Weights of a small mixture-of-experts language model, trained from scratch on English Wikipedia.
Size: 13 layers, width 192, vocabulary 8192, 50M parameters.
Below are experts of layer 9 (counted from 0) of a mixture-of-experts language model. Rows are named router (the router's row for the expert) and show model dimensions 0-191. Each number is 200 + 40 x the weight over its row's rms, rounded and kept within 0 to 999.
After each expert's rows: "comes before" lists some tokens at least twice as common just after its tokens as in all text; "comes after" lists some tokens at least twice as common just before its tokens as in all text. This comes from a sample of Wikipedia text that the model never trained on. Tokens count by the router's weight.

# expert 143
router,202,147,155,276,230,239,172,190,162,202,187,190,213,216,131,173,132,191,216,228,126,200,281,206,159,216,180,182,260,134,243,137,221,195,214,209,269,182,237,143,197,167,175,263,177,206,290,225,256,170,177,148,235,259,215,226,213,211,179,182,248,203,246,205,143,240,182,234,213,184,205,226,148,158,202,225,176,206,126,164,133,221,193,226,145,157,215,165,245,223,245,175,174,208,144,246,233,210,196,210,213,185,175,146,201,191,189,179,197,131,183,228,128,128,249,108,208,171,274,241,196,292,216,238,256,246,219,188,217,161,275,241,165,243,134,144,213,173,194,160,199,236,246,175,183,207,270,169,326,143,235,188,205,142,187,201,160,110,187,165,191,223,179,233,180,179,209,199,199,169,209,186,150,264,201,168,222,218,201,225,215,145,253,156,133,211,181,225,273,273,245,220
comes before: " in", " to", " by", " on", ".", " as"
comes after: " was", " were", ",", " he", " as", " is"

# expert 183
router,183,244,170,222,316,294,201,169,98,212,244,189,182,175,165,218,204,146,260,245,244,244,224,188,177,237,171,196,169,134,241,179,263,215,200,167,252,182,151,219,192,159,121,283,207,170,208,223,215,190,224,200,182,226,150,240,203,168,178,214,177,201,184,230,188,185,236,239,190,175,288,268,198,213,222,237,233,247,165,201,226,193,170,223,213,159,232,136,248,251,254,226,189,180,161,198,230,220,213,266,226,231,198,205,232,167,198,188,149,108,165,214,188,183,219,126,210,142,208,269,258,274,263,207,210,254,234,238,275,246,255,264,238,202,172,129,148,147,130,135,199,168,259,128,249,200,293,166,245,151,199,197,213,175,169,146,203,212,190,186,198,199,181,207,195,209,119,200,240,189,246,217,153,258,205,135,156,220,224,199,221,211,235,189,180,259,161,220,273,191,161,193
comes before: ",", " |", ".", " May", " August", " October"
comes after: " |", " on", " November", " January", " September", " April"

# expert 132
router,235,221,229,216,217,200,163,198,185,295,199,219,187,233,199,201,177,220,222,204,134,298,235,268,215,209,212,174,239,155,276,137,204,153,189,147,253,207,222,168,182,140,186,249,170,243,287,239,165,215,193,216,169,218,122,208,272,167,125,210,249,189,178,296,162,167,188,214,120,204,220,304,161,187,134,209,181,263,200,211,249,160,257,211,205,185,235,137,177,228,234,279,180,231,212,201,233,219,194,206,217,157,211,191,246,179,182,143,154,136,223,179,171,179,167,128,171,181,207,224,172,289,299,190,234,224,237,263,156,185,204,227,236,277,224,172,226,208,195,105,131,197,264,115,189,175,211,168,224,210,190,243,177,166,220,168,176,222,166,194,194,256,210,171,215,166,165,190,310,224,241,181,214,231,265,181,240,201,229,179,218,198,248,192,138,212,214,244,232,209,230,220
comes before: "-", "\n", " Succeeded", " Died", " Date", " Born"
comes after: "\n", "  ", ")", "″", " Name", " information"

# expert 191
router,199,207,191,198,243,241,254,195,173,206,188,174,154,259,113,169,182,208,183,163,136,157,243,244,207,211,73,151,152,197,223,162,238,200,148,119,216,118,225,185,217,233,145,219,113,198,220,217,180,185,168,219,146,257,123,203,266,164,212,144,241,176,115,251,159,213,223,242,170,204,249,186,230,182,189,267,211,171,181,183,173,185,198,233,190,181,236,159,163,210,245,188,189,163,157,218,214,267,290,235,220,189,176,139,191,191,212,161,188,194,183,236,168,175,243,166,204,235,191,240,164,288,175,195,227,249,207,235,234,225,229,185,244,248,170,209,160,204,154,167,132,128,233,168,241,226,207,178,193,187,122,232,160,92,244,185,232,144,146,230,229,223,185,179,107,185,190,175,226,172,257,190,165,189,237,245,169,280,166,200,196,191,238,105,168,209,212,227,238,263,266,231
comes before: " 0", " —", " 1", "  ", " 2", " 3"
comes after: " 0", " —", " 1", "  ", ")", " 2"

# expert 27
router,195,190,148,243,204,213,166,179,178,260,185,201,149,243,149,136,162,226,238,166,230,248,269,254,135,218,178,162,163,176,239,184,272,257,147,168,180,187,222,143,166,147,141,279,152,203,249,238,212,195,291,185,184,248,194,178,184,230,115,135,210,212,121,253,166,258,152,232,136,147,245,208,229,174,208,215,149,174,201,197,216,206,214,200,201,217,272,125,192,198,225,187,163,225,176,213,258,211,266,170,175,174,208,170,206,179,196,182,191,187,219,206,174,207,205,253,221,102,134,175,196,225,212,207,199,230,304,272,225,267,183,236,255,230,169,189,172,163,175,163,182,242,190,224,206,229,172,188,236,156,153,165,139,162,222,153,137,129,235,262,144,226,221,209,211,133,176,153,253,266,272,183,191,189,257,121,199,200,156,142,265,202,248,156,154,255,169,206,222,207,208,217
comes before: " as", "-", " of", "s", "eg", "ation"
comes after: " the", " as", " a", " The", "The", " imp"

# expert 142
router,205,271,217,228,230,168,180,146,115,205,239,196,171,238,171,210,166,169,147,127,228,234,246,229,197,285,194,190,205,161,234,185,301,198,169,119,219,218,262,195,175,167,175,243,204,235,254,197,201,181,260,178,180,245,145,176,203,139,175,221,212,212,174,186,214,235,186,232,188,210,281,229,159,195,197,251,149,175,177,198,142,146,197,191,157,207,274,134,212,224,209,194,117,221,191,213,265,179,228,251,185,197,195,255,194,220,194,184,181,170,145,171,176,229,273,91,189,149,229,284,171,213,262,219,179,276,255,255,187,223,211,202,256,229,161,158,170,186,108,98,82,155,244,194,224,226,262,155,185,146,128,208,163,130,163,219,190,142,186,229,232,174,171,172,150,233,158,179,216,225,250,186,218,183,209,227,198,218,200,195,266,181,219,193,168,191,214,213,237,270,237,197
comes before: "  ", "\n", " %", " Votes", " Team", " Candidate"
comes after: "  ", " Team", " Votes", " %", "%", " Candidate"

# expert 129
router,239,274,199,169,254,220,190,182,167,196,206,232,164,238,168,206,147,183,208,218,194,238,345,222,187,224,150,193,185,206,188,164,263,199,138,144,228,189,176,183,211,212,180,220,195,212,231,237,252,164,151,200,163,223,151,162,248,194,186,187,194,217,184,241,200,273,169,247,174,210,300,204,219,235,162,261,191,206,190,173,163,211,180,233,194,110,228,162,236,289,231,241,234,176,142,245,230,251,295,190,205,177,123,179,190,177,206,173,179,87,133,231,180,150,215,157,169,202,211,214,205,263,263,186,271,250,253,193,275,151,266,226,181,204,183,123,159,194,161,161,167,225,216,141,212,166,322,210,214,150,208,241,202,170,212,173,205,198,168,217,225,257,228,193,240,149,161,189,237,214,245,211,243,257,201,205,197,184,244,185,193,221,289,175,134,254,177,177,220,266,253,176
comes before: " |", "″", ".", "′", ")", "–"
comes after: ":", "–", "′", " |", "°", "."

# expert 111
router,160,318,221,187,223,211,170,179,194,211,213,232,177,220,234,154,188,192,256,166,202,205,244,197,176,162,171,190,195,157,221,160,187,175,154,86,247,143,166,194,208,215,167,257,137,207,213,278,180,202,170,144,162,220,132,243,232,199,172,196,251,195,215,273,160,202,205,289,165,172,254,251,182,180,196,217,205,256,184,212,127,171,122,167,143,202,207,193,189,213,235,208,194,161,169,205,239,191,303,182,194,119,207,212,158,217,191,193,129,169,128,154,152,181,194,200,158,248,204,237,126,248,217,197,212,249,256,197,302,181,198,223,217,238,169,140,155,194,77,140,168,170,260,188,213,173,202,218,238,175,128,161,171,160,126,170,189,152,153,227,158,206,278,222,212,174,242,169,230,211,213,252,161,197,160,240,226,249,192,204,195,218,254,156,126,193,192,167,250,149,216,157
comes before: "\n", "\n\n", " |", "=", ";", " –"
comes after: "=", " =", "–", "°", "1", "0"

# expert 64
router,235,199,245,204,255,193,185,199,198,223,217,201,236,187,200,103,209,213,267,199,141,297,253,224,184,229,154,164,208,198,245,152,178,196,197,195,238,167,178,174,165,161,178,190,185,196,218,282,200,175,256,260,201,219,97,233,238,186,198,170,221,179,152,295,191,244,223,226,166,175,249,339,247,173,186,213,191,246,178,169,186,231,196,172,195,167,217,178,179,211,239,262,149,192,242,191,223,157,248,222,177,199,244,170,254,206,216,134,215,195,191,159,190,169,257,190,169,183,123,295,193,204,211,219,227,248,265,281,206,259,284,227,244,236,213,143,173,185,202,158,215,198,231,139,208,191,319,214,213,151,147,191,179,149,213,171,172,190,174,234,164,239,214,249,221,211,172,46,203,237,255,184,218,199,214,215,134,234,220,185,163,161,203,203,133,224,160,179,185,212,248,156
comes before: ")", "–", "/", "}", " round", "]"
comes after: " (", ",", "(", "{", ":", " "

# expert 94
router,251,227,205,240,230,300,180,180,218,206,215,163,141,243,185,161,162,228,220,205,203,235,239,238,195,210,157,231,220,165,189,208,297,178,176,206,295,239,205,145,206,238,175,203,163,245,227,257,220,156,207,200,189,275,197,162,271,201,228,133,204,191,157,203,239,279,172,274,186,181,231,181,173,223,227,214,228,189,181,138,184,185,232,193,207,165,257,214,266,247,180,162,229,283,162,253,216,297,233,234,225,197,250,194,205,209,187,160,133,205,167,211,123,182,267,106,130,193,221,217,209,307,231,289,201,252,278,251,285,252,181,177,154,213,174,144,203,195,153,166,176,159,273,183,219,217,224,214,239,168,114,189,173,180,167,201,202,174,136,207,232,254,129,208,207,222,218,185,263,185,235,220,198,255,230,156,182,265,161,185,208,189,199,138,146,229,176,197,209,189,197,158
comes before: "%", " |", " km", " (", " m", "."
comes after: ".", "–", ",", " ft", " $", ":"

# expert 130
router,239,239,198,267,257,191,263,174,188,268,223,241,202,253,211,221,212,205,246,176,174,157,272,238,202,212,118,150,206,206,242,215,221,228,149,144,254,185,206,143,220,217,193,197,148,156,197,172,231,178,190,186,193,253,147,209,223,170,215,195,215,176,207,288,193,240,208,233,158,231,211,233,201,131,240,258,199,148,178,186,231,205,204,177,131,142,171,188,202,209,271,256,204,223,234,239,175,212,247,179,265,205,190,210,229,126,177,152,115,160,162,208,243,189,224,142,186,147,221,231,242,221,248,230,181,320,231,260,275,205,189,243,213,216,268,119,184,216,161,185,208,245,183,237,241,157,224,259,172,186,152,225,229,169,87,151,192,170,169,214,234,183,185,220,210,187,180,128,189,184,193,180,207,198,215,211,141,234,192,214,265,211,225,168,121,277,183,175,289,191,329,148
comes before: " |", "|", ")", "_", " later", "^"
comes after: "-", "/", " O", "2", " n", " o"

# expert 10
router,240,214,240,247,195,232,180,214,184,184,209,247,222,224,149,205,163,113,268,179,211,255,246,226,183,228,181,142,167,145,246,172,261,170,175,162,260,193,239,191,179,172,157,279,211,189,201,254,189,189,193,172,226,258,150,206,227,181,200,234,298,126,177,172,204,222,210,252,184,212,304,237,221,189,217,219,202,172,136,195,161,144,204,261,109,155,208,145,161,227,224,159,191,185,165,173,203,200,226,227,216,228,232,238,188,192,138,183,172,161,192,232,172,181,208,186,152,151,161,241,167,253,238,295,156,206,290,230,211,254,211,197,308,252,230,173,145,159,81,163,167,216,273,180,197,179,165,172,208,150,187,150,157,123,174,170,209,234,177,222,200,256,210,207,208,207,225,141,221,333,265,190,183,214,235,188,130,228,189,227,233,189,257,209,192,182,193,226,172,214,207,156
comes before: "=", "See", "The", " =", " See", "In"
comes after: "=", "\n\n", ".", "See", " See", " also"

# expert 145
router,251,187,224,234,262,272,240,213,166,241,221,183,162,256,229,126,201,169,208,169,193,250,224,222,165,232,184,165,230,210,219,109,227,236,238,140,280,153,192,120,156,158,165,270,170,145,208,209,191,119,219,140,173,195,225,177,288,188,173,188,260,165,173,300,136,219,201,270,128,170,216,257,133,198,210,304,229,142,130,213,226,202,196,140,192,181,248,174,189,222,207,201,133,243,219,206,206,197,240,260,239,152,232,184,271,198,167,208,195,176,206,215,209,201,273,185,187,198,212,206,158,232,235,236,202,259,283,240,236,183,204,210,261,261,247,174,168,176,177,141,200,202,205,172,182,209,244,155,206,169,147,219,226,186,189,191,248,146,208,189,195,288,234,219,126,194,206,121,209,245,212,210,259,270,215,190,187,209,194,189,248,205,200,145,155,270,169,248,194,229,211,140
comes before: " was", " is", " he", ",", " the", " has"
comes after: ",", ".", " However", " and", " but", " He"

# expert 63
router,242,302,209,230,221,246,220,209,221,270,183,190,158,149,158,173,213,158,226,171,201,188,215,194,195,268,211,173,183,188,267,140,258,237,162,156,168,169,206,100,157,211,134,288,156,209,245,228,239,180,237,190,224,219,180,274,227,196,196,216,245,179,137,242,204,263,198,244,181,196,224,206,145,240,243,230,207,199,228,222,240,146,152,172,184,187,220,184,188,246,270,187,159,244,180,211,234,229,160,251,218,251,220,192,187,176,188,165,149,173,164,169,185,172,274,217,126,175,196,291,273,204,229,231,211,224,208,318,313,279,211,214,243,236,160,197,184,209,146,156,196,180,181,214,248,208,206,193,160,129,164,172,105,133,216,184,197,149,234,159,221,186,216,155,251,183,195,142,179,231,233,184,267,225,208,168,238,259,178,197,215,267,249,121,173,211,163,236,218,244,195,154
comes before: " |", " of", " other", "thing", "one", " held"
comes after: " |", " in", " of", " for", " with", " all"

# expert 15
router,244,194,254,274,194,207,137,185,188,200,286,191,190,258,176,185,213,186,205,201,200,233,212,284,167,186,92,177,279,198,240,177,222,166,145,197,250,219,202,138,119,217,164,189,113,190,267,187,204,167,142,197,185,253,195,243,229,266,106,168,191,183,176,230,197,184,240,273,146,171,244,236,142,150,163,247,147,175,207,269,260,228,90,218,157,177,263,189,186,228,285,262,215,216,158,246,217,173,245,234,192,171,205,218,255,160,200,100,183,169,140,170,159,177,197,178,159,156,188,243,188,166,250,256,206,249,257,196,226,220,232,213,217,248,214,158,163,172,163,142,148,132,228,144,209,203,174,151,239,146,172,163,178,202,199,226,196,180,232,178,203,198,200,165,174,241,170,168,244,250,227,200,219,221,245,235,220,194,233,178,237,233,192,176,131,240,145,181,174,229,243,146
comes before: "s", " of", ",", ".", " and", " is"
comes after: " the", " a", " and", " The", " st", " sh"

# expert 101
router,266,207,205,245,230,277,170,229,184,167,155,204,208,258,220,126,108,233,266,163,150,220,232,183,207,186,167,201,231,195,208,210,220,167,126,173,202,160,273,162,163,153,195,209,83,165,227,217,191,97,190,214,201,306,144,210,221,218,194,169,263,213,248,250,124,183,177,223,184,148,237,246,162,216,218,213,201,220,159,185,209,216,240,219,181,190,209,174,249,219,250,195,179,222,171,175,214,184,243,193,216,179,203,163,209,220,141,144,190,187,133,248,115,143,237,148,185,166,246,263,164,284,242,224,215,231,278,240,255,199,219,270,253,253,129,195,167,185,211,170,179,220,268,234,170,188,208,201,273,160,135,152,202,130,207,187,202,218,173,165,258,215,172,248,144,164,193,185,203,190,173,226,217,211,233,193,200,191,206,198,176,174,251,93,151,222,132,245,263,248,221,221
comes before: " in", " on", " by", " to", " the", " a"
comes after: " to", " he", " was", " He", " and", " who"

# expert 103
router,238,260,248,263,222,283,199,177,188,262,290,256,202,231,133,163,169,137,216,217,208,213,263,189,186,227,204,159,182,168,205,203,218,228,171,173,291,226,217,173,120,131,130,247,208,234,246,211,252,195,222,257,187,290,155,217,251,167,192,218,262,171,186,260,206,165,201,276,159,189,206,283,117,194,208,225,199,193,158,208,230,218,157,138,164,159,203,149,224,201,184,241,180,174,179,221,237,211,258,218,166,247,201,178,234,175,200,139,124,189,158,215,150,194,222,222,230,215,133,228,236,251,243,153,210,211,194,205,273,184,238,243,211,254,112,140,202,246,171,155,183,190,226,172,162,215,241,177,194,226,146,180,188,191,143,74,185,207,232,230,223,253,203,191,166,197,171,188,194,244,225,240,214,256,265,230,195,132,233,215,259,196,212,161,100,231,165,209,185,212,212,143
comes before: " |", ";", " 6", "N", " (", " km"
comes after: " |", "–", "|", "/", ";", " medal"

# expert 21
router,161,236,184,237,232,224,213,148,225,201,184,235,232,213,181,195,104,182,157,150,160,245,242,178,151,207,138,132,187,130,179,177,258,196,172,217,221,195,179,230,151,181,190,179,172,227,256,272,188,194,222,185,199,235,108,257,238,85,205,224,218,164,223,275,140,224,173,257,180,106,193,228,252,183,188,250,145,209,183,160,156,167,207,194,194,227,141,194,207,242,221,182,199,250,166,234,188,214,286,265,216,180,191,219,289,191,145,83,149,179,109,206,132,217,222,176,246,175,184,212,182,244,214,257,198,207,261,205,187,245,259,207,223,235,181,203,133,185,167,126,163,224,178,171,225,214,203,183,213,193,184,147,168,199,208,186,181,223,159,190,210,212,147,243,199,152,207,113,217,263,254,224,213,248,226,168,142,173,163,252,258,178,245,149,115,251,202,191,206,212,239,134
comes before: "=", " also", " =", "on", "raph", "ography"
comes after: "=", "\n\n", " also", "See", " \"", " ="

# expert 73
router,214,237,204,229,228,248,213,161,186,231,174,231,217,270,137,198,167,210,262,206,186,264,248,226,207,219,192,125,189,130,225,157,247,175,173,163,242,194,170,113,217,191,193,193,222,201,288,224,235,206,220,231,149,198,191,156,234,188,209,179,239,221,174,214,149,274,205,285,207,178,325,229,184,190,238,216,168,206,170,207,218,188,154,186,189,146,207,213,235,277,286,219,148,136,157,246,215,209,266,213,208,175,197,164,235,205,175,174,196,170,190,233,163,198,263,174,151,226,147,268,210,280,236,236,254,258,244,201,261,202,207,253,230,204,196,122,204,167,140,161,238,194,253,152,233,195,300,203,209,149,177,215,158,138,191,117,234,208,208,226,207,218,184,168,182,157,159,200,251,293,197,183,174,222,166,225,168,238,186,189,248,117,312,176,151,215,159,280,182,209,200,182
comes before: " |", "–", ".", ":", ";", "th"
comes after: " |", "|", ";", " (", ":", "\n"

# expert 99
router,286,211,220,216,225,216,269,186,197,202,225,225,167,244,191,128,228,190,229,172,196,188,240,207,195,188,199,137,215,225,235,172,235,221,201,195,244,227,235,188,171,189,117,281,137,207,249,261,173,178,293,215,167,198,115,242,218,198,220,135,232,176,203,267,168,220,204,294,181,179,242,287,157,232,176,211,221,214,240,197,201,209,137,167,206,111,215,204,164,204,255,166,196,123,183,203,213,205,206,229,215,178,223,216,239,185,176,207,136,179,174,181,201,123,279,176,171,199,231,206,180,257,201,202,258,222,235,221,261,180,198,229,266,298,137,170,175,184,95,216,119,177,192,196,226,187,287,223,242,178,225,240,175,183,220,217,191,137,217,182,214,178,208,131,162,168,123,169,182,259,251,110,229,157,181,224,206,176,203,245,252,233,233,201,97,233,209,252,215,266,214,146
comes before: "|", "-", "Source", "No", "ally", "Sources"
comes after: " |", "|", "-", " Add", " River", " scores"

# expert 42
router,213,231,209,258,253,215,245,233,140,161,226,238,129,229,171,126,113,170,240,149,116,211,232,204,200,203,154,156,215,170,213,149,215,140,148,164,257,225,241,149,141,198,177,222,117,203,215,222,200,199,238,148,171,301,179,250,204,161,141,140,238,212,141,268,199,203,212,252,157,159,194,246,188,217,207,240,218,217,191,206,258,191,151,207,167,185,200,162,234,240,168,176,204,191,210,174,227,225,260,198,135,160,142,168,241,184,119,244,162,198,158,203,173,116,181,166,166,155,242,215,235,233,236,219,195,229,248,239,271,243,184,252,232,237,189,169,166,176,130,164,102,172,229,168,147,201,258,129,216,137,181,150,173,141,178,156,235,168,238,156,187,215,200,217,149,213,226,195,208,183,250,177,221,186,243,182,183,158,229,197,225,208,225,152,151,317,154,217,191,269,209,153
comes before: "ed", "ing", " the", "s", "d", "ment"
comes after: " to", " and", " en", " that", " also", " which"

# expert 50
router,244,202,239,201,242,222,203,192,209,148,240,218,208,248,150,169,153,197,205,184,205,302,194,272,192,210,147,188,180,148,184,144,235,197,167,223,241,255,252,152,170,224,172,237,153,196,208,190,177,161,248,168,174,243,186,230,231,157,223,166,275,182,167,265,189,259,222,265,177,126,211,231,127,182,169,228,215,200,108,207,237,201,132,171,139,110,236,160,238,274,263,229,102,220,181,238,185,231,255,178,169,218,145,224,189,178,149,166,144,131,166,201,191,177,219,183,195,210,220,201,186,281,223,239,207,232,220,272,267,198,207,215,208,233,206,188,152,168,186,225,208,173,217,163,232,211,208,171,291,215,68,198,152,181,203,166,220,212,172,192,206,200,236,208,168,211,215,150,259,299,181,182,252,230,197,185,223,217,152,258,269,182,229,124,175,242,203,195,248,197,298,164
comes before: " of", ".", " in", ",", " with", " to"
comes after: " a", " the", " his", " their", " this", " first"

# expert 165
router,281,255,185,225,232,194,180,165,132,229,242,224,214,232,144,180,171,212,243,198,209,241,235,228,195,212,179,126,167,191,234,202,239,181,215,197,266,197,175,182,173,194,164,244,140,217,231,266,256,170,222,158,198,215,202,187,174,160,247,175,183,202,152,266,100,241,218,278,189,194,283,217,168,204,274,286,175,166,167,197,194,202,129,179,194,191,251,166,260,249,343,237,212,185,167,280,184,217,210,279,190,158,173,207,262,123,192,134,178,177,166,243,107,190,208,150,170,198,175,229,218,208,265,255,250,197,215,192,241,183,220,262,215,228,158,136,159,175,159,141,205,162,302,150,216,198,275,188,199,198,185,170,191,186,195,160,185,167,156,172,187,234,140,234,184,191,131,148,264,238,213,171,166,240,171,203,185,201,220,209,250,193,282,178,181,228,169,232,202,209,236,172
comes before: " |", "–", ".", ";", ",", ":"
comes after: " |", ";", ":", "|", "wood", " ("

# expert 107
router,232,185,178,200,194,219,227,185,188,194,194,238,201,276,259,163,186,184,235,196,201,158,266,228,238,162,185,203,176,172,253,171,262,191,161,141,272,180,260,179,156,197,151,219,182,245,243,227,245,143,144,180,185,247,201,174,204,191,225,112,245,198,173,303,176,267,198,210,148,167,220,265,216,159,231,253,180,216,175,110,169,203,221,149,155,205,243,168,180,285,226,170,170,198,192,182,239,219,268,186,165,174,186,203,245,95,271,156,142,156,125,222,145,150,226,148,134,218,124,278,185,226,239,289,200,215,240,250,169,241,229,225,214,209,216,129,176,201,229,174,221,186,236,182,221,188,262,197,237,147,225,246,211,90,199,152,260,170,186,197,209,260,232,152,206,193,175,188,235,234,211,187,255,187,169,267,130,231,192,200,193,192,214,101,166,242,175,191,225,218,200,212
comes before: " |", ")", "–", " FC", ";", " 0"
comes after: "–", "-", "1", "0", "2", " ("

# expert 88
router,229,217,243,210,207,194,229,124,170,175,194,230,192,167,149,105,224,167,196,221,168,264,189,231,202,204,181,135,201,163,233,192,244,198,187,140,301,109,269,201,135,172,146,276,143,226,252,216,253,166,200,209,203,267,146,182,212,149,159,184,226,168,156,236,158,222,171,246,175,170,213,185,251,255,234,253,131,225,237,174,191,223,192,209,171,189,185,207,190,190,209,158,157,210,208,199,234,168,191,265,232,199,219,160,239,205,178,156,191,191,169,253,114,177,246,194,179,184,213,223,238,212,211,208,243,221,237,207,223,217,245,205,219,307,223,152,135,187,125,206,98,133,202,142,177,169,286,241,224,157,179,183,211,160,238,139,180,112,215,244,203,288,232,174,213,179,204,98,203,237,254,169,144,182,174,223,215,200,202,295,200,244,271,226,168,162,198,161,232,250,202,198
comes before: "|", "=", "-", "\n", " The", " 2"
comes after: " |", " such", "s", "|", "-", " known"

# expert 115
router,247,185,185,206,224,179,177,170,220,262,227,270,73,265,187,164,197,202,220,115,213,191,290,211,190,235,147,177,256,98,220,182,212,214,202,97,261,144,218,147,219,193,205,238,133,220,285,171,215,219,252,213,203,242,106,202,282,210,201,146,241,127,194,217,138,195,174,206,170,169,243,218,225,197,268,220,121,181,203,149,192,221,212,242,179,182,239,187,187,176,240,309,213,275,155,239,238,250,204,242,169,207,208,210,222,138,220,149,213,164,141,152,156,166,224,204,190,196,194,258,204,212,251,140,235,249,208,249,267,184,233,273,279,231,161,187,181,217,149,164,218,223,226,186,210,218,204,201,202,187,160,217,199,222,199,140,208,142,203,171,195,240,193,197,166,120,173,191,268,223,250,230,184,205,168,264,134,221,224,235,245,225,184,189,148,215,207,181,185,191,224,185
comes before: "-", "\n", "|", "  ", " Set", " Pts"
comes after: "-", ")", "|", " information", ";", " Animalia"

# expert 164
router,236,240,181,304,291,241,253,207,177,188,209,156,190,207,146,177,216,150,183,220,104,226,273,240,210,214,138,188,254,176,228,189,201,276,183,140,192,81,238,174,149,204,110,269,106,176,255,198,196,156,245,171,151,234,195,238,205,216,224,172,197,193,173,228,130,238,163,210,134,206,207,218,177,144,251,278,163,168,176,138,238,198,190,228,199,179,232,187,236,239,256,206,172,162,191,212,231,214,231,230,217,156,166,197,233,210,188,150,138,216,162,208,160,190,277,157,207,179,199,223,204,224,270,213,237,220,212,220,223,236,161,232,186,235,88,199,169,187,78,163,177,141,190,152,221,243,203,152,194,174,144,244,166,155,179,204,233,150,160,166,166,181,190,201,166,196,138,195,254,261,259,223,221,183,219,265,140,233,166,234,221,225,201,181,199,205,194,249,173,238,237,205
comes before: "  ", " 1", " \"", " ", " 2", " 3"
comes after: "  ", ")", "\"", "i", "a", "%"

# expert 160
router,228,224,189,223,216,228,211,198,212,246,183,230,151,277,199,142,137,241,256,239,197,242,242,181,227,271,146,232,217,194,182,131,268,203,90,152,197,192,172,157,153,228,208,210,157,150,199,240,265,176,209,174,223,177,92,175,189,213,180,161,243,170,194,225,207,234,162,218,201,164,214,241,187,175,252,263,196,197,184,234,231,216,213,147,161,190,246,221,243,240,248,257,215,183,169,224,268,288,217,208,209,183,138,230,241,167,214,202,152,152,154,184,132,216,249,188,214,169,161,213,262,284,206,248,230,187,265,226,308,182,220,240,233,189,176,169,178,150,92,166,127,199,229,178,229,172,256,181,150,83,179,179,212,184,156,184,163,165,123,208,171,225,191,192,163,187,169,164,194,219,248,147,206,275,233,251,192,170,190,166,252,224,254,201,199,234,145,141,196,235,230,166
comes before: " |", ";", "°", ")", ".", "%"
comes after: ".", "L", ",", "O", "D", "M"

# expert 90
router,257,238,204,198,211,276,202,171,192,187,219,204,215,228,190,198,195,223,216,248,212,215,236,173,213,185,126,220,176,212,212,161,243,142,142,131,221,174,208,187,246,214,116,246,185,223,177,226,218,214,217,177,227,202,175,245,227,190,248,226,233,190,166,228,220,219,205,244,144,175,192,194,145,158,195,123,227,223,166,232,195,196,212,162,156,121,280,219,244,260,316,200,152,190,168,201,227,193,257,193,229,239,138,194,195,139,134,178,115,119,146,275,165,132,271,161,133,168,167,245,235,243,272,238,226,220,229,207,205,196,160,223,171,153,166,170,219,240,173,129,186,105,183,169,200,175,170,210,199,110,180,206,168,133,182,209,252,220,146,151,180,201,216,205,181,153,138,229,195,245,247,203,179,193,255,207,140,260,220,240,248,143,245,137,173,253,158,244,216,219,307,176
comes before: ".", "′", "°", "U", "L", "N"
comes after: " |", "N", "°", " in", " at", " of"

# expert 158
router,224,226,153,248,227,238,220,144,203,190,201,194,208,281,178,150,229,178,201,189,250,223,231,256,232,120,170,171,207,164,275,181,267,168,196,191,214,198,171,174,132,187,157,229,172,148,237,246,152,150,203,228,166,257,191,172,269,175,161,155,210,223,131,241,178,216,233,221,201,129,231,216,122,181,212,240,180,174,182,207,272,159,167,168,197,160,272,173,231,317,268,208,167,210,161,284,227,192,226,190,167,241,204,196,206,137,147,164,169,76,185,168,182,173,189,158,162,170,133,243,218,240,250,221,227,256,198,249,255,216,167,244,231,263,210,182,176,199,190,178,210,186,204,192,187,182,213,195,264,130,142,180,124,151,181,118,165,209,148,186,201,199,222,193,117,98,167,133,221,276,232,147,228,224,217,172,189,225,175,252,221,156,236,199,149,229,202,182,197,214,235,201
comes before: " of", " round", " season", " century", "s", " time"
comes after: " the", " first", "The", " The", " second", " a"